{"num_hidden_layers": 12, "balance_loss": 0.0038, "lr_router": 0.00112, "positions": "learned", "qk_norm": false, "parallel_block": false, "init_std_up": 0.0174, "init_std_down": 0.00355, "optimizer": "soap_variant", "learning_rate": 0.00795, "lr_mult_qkv": 0.7, "lr_head": 0.0128, "warmup_steps": 200, "decay_fraction": 1.0, "max_seq_len": 512}
Below are experts of layer 6 (counted from 0) of a mixture-of-experts language model. Rows are named router (the router's row for the expert), up (a neuron's input weights, with its number), down (a neuron's output weights, with its number) and show model dimensions 0-127. Each number is 500 + 40 x the weight over its row's rms, rounded and kept within 0 to 999. Numbers have three digits each.
After each expert's rows: "gets" lists some tokens that make up at least twice as much of what it gets as of all text. This comes from a sample of Wikipedia text that the model never trained on. Tokens count by the router's weight.

# expert 12
router:503493483533529535407464446397486502554469513518503500468463428460520534514441434397399518511513529513381498520497545504476484509530453572525525471512448542492503560562561512506495497506493519606554530467513537459488565539452478483475542520466496400465526509509543474481473493483511539532485600466519521482513440511485556487571503520483512502504522490454522480534559521513488495543488
up12:528510584536514499440498456476535438421495518518443473531569498485602600507477431548474416475540454514496529489488455482588490455454592499463504522469482489530450552510507554490491445492548467471523506459503469524495500510515508458504482569424484527532556533517515542502502523416491546409437487480572476549522567519519499500496522532539479500567504499520554547516517476445536531531516
down12:468527524534477514515504525539452470531526493554536513515530453552476475521499462444554509546415420516496446491549506555557521498503441442470508453542453442477495487498575528495488516474380556492503510443521539523562462520480523388441504450465538488426510455511555428559537480505426482492544515451449487457463480430536525574536503538495502495520499476467534548481513480509580492536467
up13:418437483464504500463530507514506476502499507458449528526461457488384502522459503466498423481520523414472476530497536537517509488460468523477491490511491557451509556535499485597492537569556530488508525483511513452545590495444554550543484489539593498511518513528491535442521476471542498540503480450552453538499535476468461448456507538452497513453574452381491502496551520499544514600469
down13:479558470571514514535438486465500503471500503513570500467515456564448527474487558520528538526476509589521513451460497467594478497464496495467532525430500444512540512446513511535519464514502506540438441569556538479454528473527450531519497421568477576538602543614579519470492559544463561554502456460509425502543514484452477457537486487532488469502509500482500484477534571501501489491527
up14:511518459469529524513512437386450527462540502496488499534507550446440547497490489544581495531493489503458453547526497528505515537558513516496572465455530501498573539497497476470475432475499527545529548467544465489500445469485510456562475503497456462510521553523512576539479547409451583503488413476538456552471464540572499610535526479512519441524445528469476451443477438512536534543503
down14:480529580555512579417492462481533505528429464458542479509464485539540556462483526467479520486467476502501530455479559543486516541438479580486493501573494502475460553572552536468561545526512525442502507606460526502520515469470557395507518502518502544548427398484548488524508500475493398488485539507480595448486518484520504425525500482476478471518497520531531517476489536496436516471503
gets: " of", " in", " to", " and", " for", " on"

# expert 13
router:525540482465453439504487593489472483436486529476509498488539518581522544492520503469544481500506389459480471522509419446479545493496476444467471483474506482525460501517502454512552469463548499477449457477509436471482471481451525469518572530538532498488441502493445614484527528541497506539500471552481514582505571608479456491445518464533471472564467481513467559474461534450576559561458
up7:557535467449500433524528461445462493623497494490513475573511498487461520499485468471535531497451486443458513482437552510560538544545498527595477520431527530460470514523452522545510502517466530531525466480420533517508548545529489534475532507527516442541512436439517552511551411512587421518507492476464505558551481420501502441467486452571458486553472514498432515490484500515559549501490
down7:509463504567467507527474529420459489430490560407447504539524472510557503534454507462462499511551531529514460414540532487485485496549524485539524471451414554435510526447503538441570418443526481541500431490460445473521559531482455459494550514483433488497562462537503506468519513549528516484550511505509545386527482500506466448470462462518514519448498475550555471556540548525553502519548
up8:491436531473542534476480486448451470461495445500470519469502489490545580525529549408533490498467504475522490607596475543437535529497508395526467555428529580507532444491533522494537502476475458472519451462466549528525498515437532502468543486452548508458448538517514530467543481494523526450568447547467565562523528453447542475483507541481519422525546487558534476483519552481481541528540
down8:492504481528532463517448452553435494525544582499487528440450521498491551496463518424541418513533396507523464454560486474507481556490455482491496501505511543570472503474553463494438444420553493530557477556444543467489467502460469480521525516458472422476516445500539419467517471478484443448483487481512592498560554469480520498571525510531475528426450525478575541499517435529499478471484
up9:551523495499477437490480468566514500490458493460508465487485478515483521534549531466495452542521497479497523524569487473536457553507565498533517447510473499546496550522570478555503463508559514519464502428578509526563491516449521439421595552541562500450397449521561483451516409490497548480509503483543546502539510495457496523466455497541484513584415550473485555504588551528569529491507
down9:548553534460496512481515479554504503470526582497488431470450532584469506471540519479456553503503519538437523491564510411551490535507477534539514482454554530538514501544446534469472428448585496399519502493503468526501464499567554489492502492444523524523481531504448514558555494511510577511526508412501497557464558461435509504474517476511584478541529390549516516472549520546471496533551
gets: " D", " C", " c", " K", " P", " M"

# expert 0
router:520529472489459452520486605484478485446487527475502489499561523587530524494517512468536471510499409446486465533512418426483543497510476436479472487487501489515462503520509442505556479472547501497421458485517433474474482497456530479501563528541539505493440489487441628505538531536488507535499469556482521582493562616489456496440529466536473474570470487503490560482464531459563546546467
up7:480505505506546531554552445437491524545515540505484455481527439507487495505479461534477509429544526587543493581531466498462529480477498547499510534481546531536534518459486450522401520475520501427481571464494517478479546453512537548500494535481499472488570530498535527477490510516443440503563416614530496557478540609474462505532518479528485515530459503421560518532530564444523538563441
down7:488569531463480502489533504531509500437491510554487529482495568540554522438524475472528544525434481490502546494445495545536468505492511512519482516531551451411482487483497603423559566499432543543496506577500498540489511552499448553564543463438534451520450466570510423565515431432537497462455545458484475483499457451572515464522464501479484585460485471500437469490506512505505491510581
up8:488482515497491539463443484549558532488487469543429446536559502501511454506565475457500441477492513532579433554568463509486437509513568492500489496434459458458490582486500537476544506462457557469616507505449497505507545378528540490464489567510477478452509481466550520545539426488455467463499537478440471540481487502467443506501536507484560531532535455514458563547529523462455436520509
down8:493497551484497503512543461495487508508503467550557573496452539516503497542465480571513532557496533398535590473457555511535502528578514515512516523578525476478541525481521603517514520477500547500561446460489521512465473527501495540514517495486476447558490531534588518513493455482464516503483503427408448458471427472517458425519467454471528521538396557486533522506501510520496426526598
up9:518460462493527459491486516468502529512497538440410459466544559518483501550509453476471470559503495559529438442555517481480528494473443557487537533448468519582448522519498389530433468491534494504474508483551513441481485518450526462474436567511527535444497501443481531450450505550475578488434496536505527467509501508470469509478523597581487520498513447495484520491556572426568478511417
down9:532516456505452532455569453510525509516520472557485431468457461541433472466489467529524542515470459469430455491490523483503542549560525506515443494468564499480553502462495510489445510475511443439581447461571485557513583522551508514522526456511472503477555558576537427466456490554547516462525546544526507473510499473570438508543427531574454508444475553512532502562473443531473444456495
gets: ".", " (", ".\n\n", "\n", " was", " "

# expert 7
router:524542479500466442508484597513474499461501524480501485498559517572519529487518517483542477513506402461485466517506409426469554515515480436500485471485498487523470504515510442520537488473528515510424465476502446471476493478473539473497563530551521509495436495482442647488541538534493508549492456547472521578498569629487440491439524453524475479562470491496495546483463522462574543539472
up41:558477482503531458497496422520509520495503499576517526543558445542443531541533469528484542621478502500509476583523555518507556512538476484452492440459537545479467483451489495504547483435417519449488491533492501522487518490521471467371504506469505545483543490429461510504504521421512523536462481494437537553522534597506545482409422518515552447550454506506483502533506482476493518454438
down41:551470503576460469535449465506542454491524445553513592466508566509525505498522463489511502487479540598535517505558523535520507491495490546537423529509499450484570468511501513506497551492459418470509501535529491480535505548536516554492512487397493465556524539555548527527470479490544528583492506458528417475479529597511523513508570567548456490608532549471491492542567528544500479481552
up42:443457412403473503532532493455495481505536496472476557505555564474497512544512599473530458497436464452483490565475464486455468503518495483481457464483587485462479482498497492526499427496441516527526488486496396506565493507511523494465471476512545519512514500436454598473445471502496483465527479516441523564592426461465490468493483582509437505410473540504513499527497481538572489530560
down42:482508497525486466475570501467501492533541561460567604463540536467484534498426469470554434424593570506458510556531540532547480448480564507454442438514591494572500490493514503527527520502482480566547513470508500471549534492460461497440504475467444480517496495500462501461471496475484537440534545475455491495525578493473458431463483522609522434498469504497548514533541479459527534552464
up43:538495434512488443487575517437577573474496480477514472501526528544458532534448424477539522518521477434445504506494452469460465498502476542474444503488447503524480461495467429549531490508559529509514555511464464572518525520551520536429501533520494492533575515613512520488534534507444536490502436479490525537543526452495495494483449476492569426501528471515491515475588557436381470509439
down43:486548470501476474463515475393476500484494518502497491493394467478463564501463449458436466470434506423490399540487490482549480493483499556539487536506500568502486499486482485475496536479491538521508473547505522451441540505514413480548519491450471528541518487504527520511527426501537493466437517499474502519528602519409490570570505475501545482461497439564455560489571452527452560564558
gets: "ed", ")", "N", " him", "\"", " are"

# expert 3
router:507537472488473448514488599489462502439489531481478492476558527572528560504546494462526479530493391434490470525509439458474555502506495470507462477476492490502467511522511460507556476481534504504454461489494455496489483481455519435507560511530551515482409473502474627494533539554502513544492471577481500576492570620487445491438536468531473508572474483512488555492469531448551556555465
up7:523482468480496516398487529500452593468440449497474607496539482486549564544504460497495447567487569522497536497514540473461494557523385460479462466433456434554468455529479453453421479501540542517542488482514438461522496524463462443503543534451513547512497468539500546461446515478475539487518540463543433481568512555529509513500510531527532528429490503550506574515481532521533464488482
down7:461501447516460503452443520463490481491529586477437469469468548512545465524467470492499529501469533501436469432483542402472552499536538541415529483428466475591532497565508514469502493526498421519485512473532438462501479484490474436486582522523465488417496586534469499479511459493476498544500468584559548474438465521532510537422536508555519431539533503439510527486486482541498530540561
up8:475492476529471550544516480443423474499455564521528563420504539585486516450520484517479485498446480545489563495520520459501586475567530494544485466452604487493590469549611520550468492480580514498478524533489441521571429515462446447511509523519511486479517529492482514501509503581451458489538526490487523492546505585480477526491466432462498531568473501531514528495463567478530516511438
down8:493502445559518574500469450510534461476565578455514510469544510557462447515493437537502464483530451505507540531486478428489532446567486536456529459391463493481526460526514496498500455435504569559508482461505424449533479537445435503514435476494529524435503480453485504443508455538462532543482476519536604494512525598494540568508518477488423495545508488562440553510543501495533487494513
up9:606552567557489411443548494486542508573491461527521468431524508496513500527482407479519509470557452476589452531528507495493516512504520451427527557477443500484542491610521524507502497512519508479424488535486484517550572585480460515505500466467501536434437430498471514487494498477494558514481525490472504537464518542505563502584530557447487453476472522477473448487478480452503546538441
down9:431538500484443476438532448475513434506582581501482537480539503464539558450414489426461528540533574489530475497505518520596483517519533531522425536497490490564472511493532498499516431538547552504462446506497471511526536502483461526539530450414515489509470470389476541513459512496477570548573454477552483530568495508478563489487550500514466533456533438507457515534533445484508547526507
gets: " the", " ", " The", " his", " a", " their"

# expert 11
router:524541480486461430518482610498476484440469519477508486490551520559531542493513516474537476508495378453483453524520434446476546506513483450480471481488497486510453498520508461514555472465536506496430455485511447463472475482452526483518565539547538507489435482490460633507528532539498504544505473561468506565496577595496457505453523443522470468563462486494489544470460531463585539560456
up12:458538482501505489464499507523551511507490516544464471472480523542590537489531567503528521524523532501502503474542530458444480506512533441468482507412442511543530539563567492524529429524423387501481480520490492505552460480463464531510546440540488469442492531531480446426490443496555457505525497577509536510493463512455517443507496471466414504416449489504478504547468406475497598486415
down12:445547460437552507511489548487566504459455448535407448520475467487456469491514454485500489528509532499456514477495489522506483486476521505485489523534477514464574536475438575476599556468498503511469547505483536578440543457552520528411463500484513407508517493464543501481487431497486551422487456480437482518389540505468545557526554432523517550494481554458476560441515543494450494487512
up13:476543461544551439532498510522543502544520441513494454470445524475464495465459475431481431438475431456503442421611442454489493553481504478556465505461547532451519502500548540460476474457510510482500480513497507572499511478572523435494510528584573523528551541531487552408514597477462501499460550481478480550555513493480535563442456521545497494465497518454459554498519480502470524550466
down13:474456467527483483475488509520485445464544468544561458554457508486440516460434466507520426493564454498425450522595425470527527526524516511477594523513488561487475538470476544552521530491482492496456496480564488545458508520537472434574522564538505516489477491463357522425508530506514508562500540489545489535476536477481459514487616468564495479490473538567531499531496490451522515518485
up14:482518491527478524545509492533527571441462508451460477459477501533415502495451510452505503547501586550422449553493437568485482487507555565472551445451516505554494434421512469508520489533422560528538490469529578484510459525486576481475492457478515536422498547452462498470472452513491501385457550521507509521490521448487557504474501532482485499471544491521508485544493484564470521406425
down14:504450444492580438491510484462507523515516569536421446528494488530517547395509485445453436502508536504482522510469491535449475523497491526449479475499483544521483497487538493456492482529438509507457472451434537593367497404462483453478527467535560514468496492509498516494531465531456506451492496544483552565474511521436471453518502605495493516471537548620501492541451503518474504481519
gets: " R", " W", " f", " w", " F", " s"

# expert 14
router:497509522418492458500463456509522488535535532475478377520472435544438449577580433546496451508450451507541479485543494467542383539539611530513487487476536512571512486479494519516506469462510522506527497510531537528600476596585481467475484477462473501464525449480544465468494473484495509521493437486465511476508448481507534512488533499467436551501556545498493503527554497541556508453495
up12:517480391475479519513540534413562454543535551463441526454465549457524419511465553496457437457523443491460495522525533494527582532558451505506479527613541579519492508513431556525505502474551464446503472493461471499495539526569556487513478468495584465511459541450572544509495440533543498506567473504559474457504521469447447492543490504533495508449530525476451523504485514514511493552498
down12:434502509470536534439520502479545428468477447546526524478495456519449433483544456492517483455549492490586521488500546522569483511573488483515581578510585544485501525460462528442433529552510501458558503485489491493531440483496454494434445544500473555482534452528514519432536535395462536473480513522468475468450483486487448484480534429547454604484535545541476516533463502525443533534492
up13:491556499481532487430523520495496527565548531517478500522517507576491477530563548485466407480506492555477585502514489504482538506492462562534492505490567477532531454589530535486527586492520476477527508532530499503598605478455541486489481477496430562444463540481540447511418470427514473473492515480512495450467492516422529492422533529546450479498480527521522611548482474453446509487478
down13:476461449483562589516535461522522479507468486508526513452479475537479487519508607484476484416483531501535546474500518518533510449559586480575528578441541543516566491490508475384511443508456564490518516558491545472473490495565565457599488485527479445479487506481500558463484551563503557465425489505465436473454550477517426527485509477472518509510458480529512518536482511530565530525489
up14:521528529510451546507496523552525514439498425499507481552442436488478532412506529476532446460427486479524470491515520532486535540464565594502468513451514495480508552531516489553512485461539485546475477410484466491448433425469441498538521587506524473535506545511528480503526534482552500496541476506446467543468556490533502526549494441471480556485468420582455455482545534464621536541522
down14:515478524472478527477485491498502505476515475527554513522480522547458422549445503502452560466486525523564527531550559503501387527433493521488492566514530452567525561432463489525505508445486419470534479543455563573506554511528529557494491466527504490597500514490412541540499549504506444556516575496571487499591494516523482492522545493522488491522562460480527581552493428463528554515505
gets: "1", "0", "2", "3", "5", "4"